Experts of a small language model: 32 GeGLU neurons an expert, a softmax router.
Below are experts of layer 6 (counted from 0) of a mixture-of-experts language model. Rows are named router (the router's row for the expert), down (a neuron's output weights, with its number) and show model dimensions 0-159. Each number is 128 + 32 x the weight over its row's rms, rounded and kept within 0 to 255.
After each expert's rows: "comes before" lists some tokens at least twice as common just after its tokens as in all text. This comes from a sample of Wikipedia text that the model never trained on. Tokens count by the router's weight.

# expert 75
router [145 100 138 186 144 173  91 143 135 102  66 188 121  61 130  87 158 159 122 175  99 132 149  76  95  98  82 105 172  82 152 129 162 113 108 130  92 132 158 186 154 116 149  93 106 126  68 133 123 154 150 154 104 157 127 118 118 121  98 150 182  78 135  52 105  73  93 128  82 137 157 140 105 103 104 140  94 156 126 108 144 140 132 164 151  52 135 163 130  77 140 132 142 122 132 119 130  99 150 136 185 115 132 120 111  99 148 147 155 183 127 109 128  31 138 151 149  94 185 118 100 137  99 102 183 102 109 152 130 149 138 166 152 136  88 120 128 112 164 136 153 161  96 159  70 102 108 196 130 132  88 161  77  66 146 106 107  94  87  61]
down4 [179 112 126 139 146 152 118 123 103 122 105 178 124 134 145 164 137 107 136 112 158  92 118 133  97 114 164  51  81  68 182 132 166 133 125 152 152 190 131 114 173  95 131  85 135  95 124 136 159 132  83 212 166 117 128 113 120  98 130  63 181 119 146  86 123  79 100 130  98 176 110  81 117 103 118 193 107 142 146  53 150 147 206 120 137  93 226 131 131  75 112  94 177 149  66  79 120  97  86 126 145 158 138 105 125 135 103 142 184  75 144 143 137 122 151 119 136 119 168 101 106 182 167 147 168 120 132 142 114  98 120 174 174 148 147 125 124 113 147 101 129 146 125 166 107 176 138 146  80 150 105 157  99  87 124  93  77 172 128 107]
down5 [113  85 149  94 131 116 125  98 106 107 117 120 168 131 158 158 154 162 137 149 136 125  75  75 149 163 160 100 143 171 123 126 127 101 186 158  55  86 147 123  99 116 128  99 120 101 106 128 116 146 129 131 184 106 163 127 102 160  73 115 120 182 142  71 106 151 124 149 110 138 165 151 114 101 135 118 143 153 123 204 137 177 166 170 125 148 119 161 108  69 128  60 155 105 118 140 116 129  66 150 144 114 130  71  99 136  94 105 218 174 124 120 116 159  92 134 167 174 118 131  76 146 153 199 122  73 131 102 109 165 142 215  97 139 106  95 147 175 100  67 177 132 198 166 104 134 103 141  97 162 156 127 116 129  99 167 118  78  72 128]
comes before: " \"", " M", " B", " The", " D", " S"

# expert 23
router [157 125 135 144 124 129 110 116 175 129  97 151 110  42 149 123 151 135 100 149  80 187 159 125  52  92 113 143 171 115 134  83 101 127  68 139  67 144 139 188 151  27 166 165 104 165 100 125 173 145 143 166 109 142 120 137 148 123 133 162 146 154 150 108  86 110  96  99 132 179 195 140 177 127  95 133 128 198 147 115 109 170 146 140 155 107 191 136  98 143 168 186 179 120 124 155 163  99 159 174 117  77 135 142 132 169 160 180 160 128 105 107 137 139 170 156 142 101 170 135 122  96 123  80  92  95  91 156 176 115 118 138  90 153 142 120 114 137 154 103 188 142 140  97 142 193 100 162 148 122 140 176 147 113 106 102 171 140  74 130]
down13 [119 150 115 112 156 119 145  69 148 101 142 147 116  70 127 109 163 135  78 133  92 127  85 184 114 133 121 163 102 115 113 116 103 142 119 100  77 105  95 149 204 132  94  88 114 126 171 111 145 105 148 132 165  74 178 127 157  98 108 134 144 142 126 130 178 211 127 140  79 152  93  72 134 132 184  77 130 132 104 153 124 174 106 131 126 106 130 151 171 106 123 118 171 173  78  82 149 205  97 107 112 188 149 153  97  53 100 168 184 139 163 155  86 112 106 156 100 181  68 122  93 122 132 198 138 175 175 157 128 127 126 153 137 186 126 120 137  82  85 128 157 110 107 179  77 168 152 151 125 113  66 112 148  96 155 124 128 128 118 108]
down14 [204 159 112 178 129  50  82 156 132 155  98 117 114  24  92 117 123  88 151 141 112 109 111 127 151 137 175 135  99 130 151  60 172 161  82 114 163 105 159 109 127 153 170 102 138 167 131  78  80 145 127 191 114 121 164  80 121 111 138 154 169  93 139 101 170 161 135 189  91  94  76 117 152 116 125 117 167 113 118  97 183 139 132 139 157 136 136 104 100 129 121 145 109  80 112 154 154 151 112 134 159 120 151 145 152  99 131  79  63 108 122  83 111 157 103  95 198 139 133  98 219 152 124 106 112  79 120 140 132 173 156 128 120 190 139 184  70  98 160 178 117 128 164  82 154 150 173 131 121 130 137 119 120 125 161 139 157 145 145  92]
comes before: "f", "v", "g", "ver", "vel", "x"

# expert 77
router [ 80 128 161 138  94 108 108 162  89 128 113 154 116 124 155 104 130 116  72 182  41 137 145 138  69 109 108 118 153  94 152 138  97 132 114  66 121 147 196 143 171 111 149  76  68 143  33 121 134 196 162 117 117 143 101 186 171  78 105 116 108 100 162 121 113 145 143  99  99 118 133 176 154  39 137  91 132 118 131  97  93 143 120 190 148 120  97 148 145 109 124 144 191 112 132 123  93 140 137 119 110  95 141 164 168 131 176  99 159 138  90 163 157  97 158 153 162 149 123 140 168  98  93 120 152 128 109 144 147 148  91 174 147 192  74 124 141 125 179  86 134 170 129 158 143 125 119 114 147 127 107 135  58  62 135 178 134 100 101  95]
down0 [164 105 121 150 170 118 106 108 135  66 125 150 131 143 172  92 139 117 119  98  96 154 128 151  95 139 185 180 160  30 139  86 130 131 155  93 125 125  75 148  65 157  97  95 132 112 156 129 165 150 136 104 126 128  83 171 133  54 178 158 120 170 108 108 154 111 107 152 139 130 136 121 114 161 108  96 166  90 110  98  65 154  87 150 135 133 146  97 115 131  51 119 142 182 149 167 136 114 168 131 114 150 173  63 119  80 100 104 201 127 148  88 115  86 182 121 149 160 106 102 179 151 187 136 164  90  66 116 174 150 129  83 146 147 132  96 140 125 161 185 126 133  86 128 119 131 154 108 123 122  72 104 117 110 161 160 167  71  77 140]
down1 [114 157 155 106 171 159 167 168  96 108 178 133 132 128 127  94 170 127 133 116  95  75 142  98 168 106 125 135 123  91 139 188 126 129 134 156 133  95  78 144 137 143 133 113 100 131 103 117 120 109 152 143  27 156 146 133 112 109 119  52 133 147 182 116  83 123  88 131 125 121 135 115 128 153  88 102 144 103 170 107 110 139 172 102 161 148 109 131 178 115  81 146 127  98  89 115 129 129 145 151  63  60 176 141  56 105 128 104 144 137  45 124 169 140 192  83 117 135 122 112 169 143 103  99 182 154 115 113 109 114 183 119 157 160 116 153 236 122  94 143  97 100 114 185 129 163 177  94  71 100 127 104 131  73  66 137 139 149 168 128]
comes before: "s", " |", ",", ".", "s,", " in"

# expert 62
router [149 120 174 142  81 118  87 146  98  95 114 133  85  55 176 100 155 119 126 184 127 141 100 142  96 102  46 116 153  83 170 184 135 126 118  69  86 126 146 135 139 104 158 146  94 118  89 176 130 164 170 157  81 146 116 180 145 145 125 172 139 120 116 106  91 111 106  88 102 139 177 202 120  57 139 110 111 128 124 110 134 110  98 216 174 135 148 135  90 108 137 130 171  78 154 131 102 130 207 104 152  94 141 123 153 141 136 135 174 148 108  55  98  94 141 145 129 145 188 126 136 117 137 120 118 154 148 158 109 167 123 133 163 135  64 128 151 151 136 112 178 138  92 167 122 102  97 153 104 136 152 118 129  71 144 117 129 148  46  61]
down4 [103 134 141 166 156  96 168  95 155 138 131 182 123 186 106 165 151 213 136 139 136  70 128 192 102 140 159 165 138 164 116  95  89 128 133 196 112 102  77 127 168 164 119 159 100 131  97  75 108 153  97 135  86 149 117 132 132  96 144 144 109 124 114 148 209 117 115 103 138 162 142 123 125 112 178 169 101 153 178 170 131 148 185 145 136 100  91 124 151 148 156  95 110  85 113 153 146 149  65 125 166 145 128 167 140 115 193  81  69 173 117 125 150 115 130 158 111 121  99  88  85 158 139 115  24 161 140  87 123 116 124 119  99 177 135 106 110 224 142 163 117 119 159 123  96  86 169  97  58 123 149 141 135 115 152 138 116 103 135 120]
down5 [ 85  64 100 133 165 100 152 160 166 101 102 122 110 101  85 131 145 146 129 122  46 154 158 141 134 100 177 116 105  94 215 153 116 141 141 149 153 128 151  88 140 180 176 168 143  97 109 119 139  95 125 142 131 157 150 151 131 148 128 170  96 148 143  92  83  67 125  72 103 139  79  74 178 108 180 168 129 120 127 107 106  89 179 126 123 167  97 145  67 154 178 129 171 178 187 131 150  77 149 121 125  61 163 187 133 103  94 100 143 130 154 122  59 112 110 172 130 140  70 150  98 113 117 141 116  99 127 123 124  90 105 137 140 108 118 162 145 164 169 117 183 134 177  95  99 107 109 117  94 150 155 144 123 208 162 129 116  70 145 144]
comes before: " ", "==", " N", " P", " T", " D"

# expert 19
router [129 146 151 143 117 153 147 115  99  95 113 117  95 101 141  74 155 119 129 156 105 103 146 102 132  65  80 106 139  90 185 165 142 135 104  74 124 194 154 134 150  59 142 127  70 125  44  99 112 197 150 142 127 106  93 151 164  84 148 162 145 122 174  86  55 130 126 130  67 109 172 161 116 115 125 119 130 154 148 140  81 156 100 123 168  96  84 139 125 114 148  99 135 127 130 146 135 101 133 103 105 152 161 191 161 110 166 131 174 149 137 157 169  93 204 140 116 142 140 119 108  76  73 128 156 115 164 162 108 147 137 132  80 151  86 155 164 129 165 105 179 170 154 120  68 109 122 187  58 104 112 159 102  81 113 157  99  65 110 112]
down0 [136 195 103 189 178  96 136 106 153 125 134 127 140  98  87 116 101 144  98  97 129  73  90 127 159 120 149 168 129  81 116 124 154 109 117  98 167 115 146  98 123 223 161  69 124  95 121 100 175 163 188 139 122 147 146 123 110  89 105 133 109 133 158 147 174 142 161 168  77 155 172 152 102  94 174 135  93  99 127 114 142 114 115 142 161 147  59  97 141  95 130 133  95 150  86 165  80 174 119 148  91 113 135 208 121 149 140 128 135 129 166 128 160 174 170 136 135 103  86 105 106 211  71  92 155 185 170 106 148  40 151 159 116 146 188 178  90 134 155 137 121 116 159 110 123 153 117 140  98 105 157 101 117 105 174 119  87 117 132  93]
down1 [ 98 157 166 158 137 191 107 141 146 105 199 119  97 123 161 110  45 149 171 165 104 113 148 135 152 124 154 129 106 106 172 155 123 138 157 144 160 140 142  89 120 116 117  80 121 138 102 101 151  88 130  72 103  78 122  77  37 145  84 125 127  92 106 110 141  87 116 105 124 158 100  81 107 115 103 106  98 133  84  92 165 139 132 167 165 134 140 144 107 117 153 125  84 153 172  96 134  87 186 156 165  99 181 154 159 173 113 104 132 147 153 142 158 148 116 146 149  91  96 114  94 117  68 114 137 122 113 131  25 110  64 109 124 156 176 200 157 116 151 107  75 115  89 106 160  95 123 140 112 187 135 118 149 186 123 181 106 122  91 175]
comes before: "s", " of", ",", ".", "s,", "s."

# expert 37
router [ 76 161 176 174 115 111 172  85  92  99 135 102 134 108 146 148 114 142  78 177  65 166 103  94 156 135  90 145 149 121 182 167 109 113 103  90 116 200 160 146 122  56 199 116 112 113 104 102  83 150 182  93 118 106 135 113 153 149 125 145  98 145 137 143  61 109 133 140  75 141 114 137 105 122 139 147 141 148 133 190 135 125  61 164 113 114 142 102  96 131 158  99 141  96  96 156  94 125 197 142 180 116 170 139 149 138 162 175 128 170 154 142 137  87 210 127 173 164 108 123  94  95 125  94 125 131 156 177 123 128 131 147 113 168  72  59 134 152 165  80 177 160 145 139 123 130 126 147  96  82  97 136  96 121 133 140 102  47 164 128]
down0 [ 52 134 113 149 157 149 109 166 137 136  83 133 167 103 102 117 174  85 149 171 130 177 110 117  40 166 158 165 112 162  85 176 127  91 166 116 161  95 105  88 122  98 169 103 137 137 122  73 172 143 131 114 108  53 176  89 136 110 102 130 139 170 105 145 108 108  98 104 146 108 172 128 140 136 169  93 179 161 137 120 134 122 126 173 138  96  96 139 106 154 140 155 134  89 159 144 156 149 121 118 117  98 111  75 136 111 128 114 137 180 120 101  90  75 163  91  52  84 144 138  98  90 121 142 149 111  85 152 127 144 145  52 114 196 136 108 146 171 183 106  89 104  83 128 129 176 136 155 118 138 148 144 126 187 160 104 105  86 208 179]
down1 [ 64 148 195 158 122  61 134 141  88 119 210 140  93 114 156 147 154 188  99 119 162 165 160 182  83 130 132 108 136  84 112 142  64 104 163 103 137 134 115 112 164  73 129 171 142 153 187 134 180 168 129 112 199 186  89 129  80 128 102 165 131 141  82 121 142 101 158 124 194  95 120 126 139 144  97 103 123 143 128 142 133 155 131 122 133 123 140 120 109 185 117 120 106 114 141 112 101 135 147 122 118 151 153 111 115 103  68 141 156 137 142  96 134 202 199 169 145  65 118 157 160 144 120 128 144 131 204 177 139  91 163  93 121 118 130  90  68 124  92 173 146 133 107 165 123 180 108 159 130 118  98  78 134 111 189 114 148  73 120 125]
comes before: "s", "ory", " of", "ian", "ic", ","

# expert 74
router [146 137 192 101 120  78 143 121 157 135 110  95  89 144 134  82 125 152 123 147  89 132 179  98  84  70 115  85 135  72 166 157 150 107 131 121  74 163 115 158 145 116 111 112  68 156  82 120 106  96 167 101 107 130 101 169 182 167  86 190 136 107 148 142 107 119 147  83  88 133 145 162  94 137 108 101 104 136 146 174 108 100  90 128 129  79 139 146 134 134 137 114 138 112 148 103 125 120 199 138 195 107 199 128 152 129 122 120 140 112 132 140 107 118 130  85 146 134 140 114 116  73  63 126  83 159 131  99 117 185 125 129 169 123 106 106 154 160 134 109 191 147  83 142 131 171 116 188 111  99 137 174 170  82 138 196  81  90 129  10]
down0 [132  98 127 169 147 149 120 138  97 157 139 154 142 176 105 169  64 135 122 178  79 137 146 140 170 157 128 131  89 103  83 117 104 159 136 114 144  64 137 153  91 125 152  90 119 134 194 101 188  99 152 145  96 135 133 116 121 159 102 133 139 149  80 148  87 175  87 166 177 136 136 126 101 182 154 110 139 151 106 153  63  66 121  95 102  90 138 134 157 190 124 141 207 104 107 175 119 170 105 143  92 136 179  90  90  82 184 118 144 131 159 105 131 164 198 183 171 136 122 148 128 120 143 140  81 128 112 149 130 121 163  47  67  91  68  90 146 133 111 151 117 134  72 133 177 126  96 116 120 128 183 130  76 126  97  90 141 147 158 155]
down1 [124 175 149 154 150  75  89  64 148  86 147  98 131  87 137 126 134 131 123 137  85 174 137 161 108 171 143 206  94 148 122  85 108 160 114 127 170  80  74 106 167 167 142 181  86 128 109 150 155 117 141 100 160  95  79 116 141 169 137  71 101 154 121 129 111 110 136 158  96 129 104  68  61 208 122  83 165 131  99 143 123 144 125 122 139 123 118 163 153 129 146 137  89  98 138 156 113  91 110  66 207 155  62  92 104 130 122  80 118 109 143 107  98 126 123 111 166  98 138 172 135 114  70 105 142 111 102 119 158 139 115  90  95 146 138  95 109 119 122 134 138 140 186 126 107 147  94  92 141 123 158 161 200 114 191 143 125  88  30 162]
comes before: "ed", "ing", "es", "ation", "y", "ion"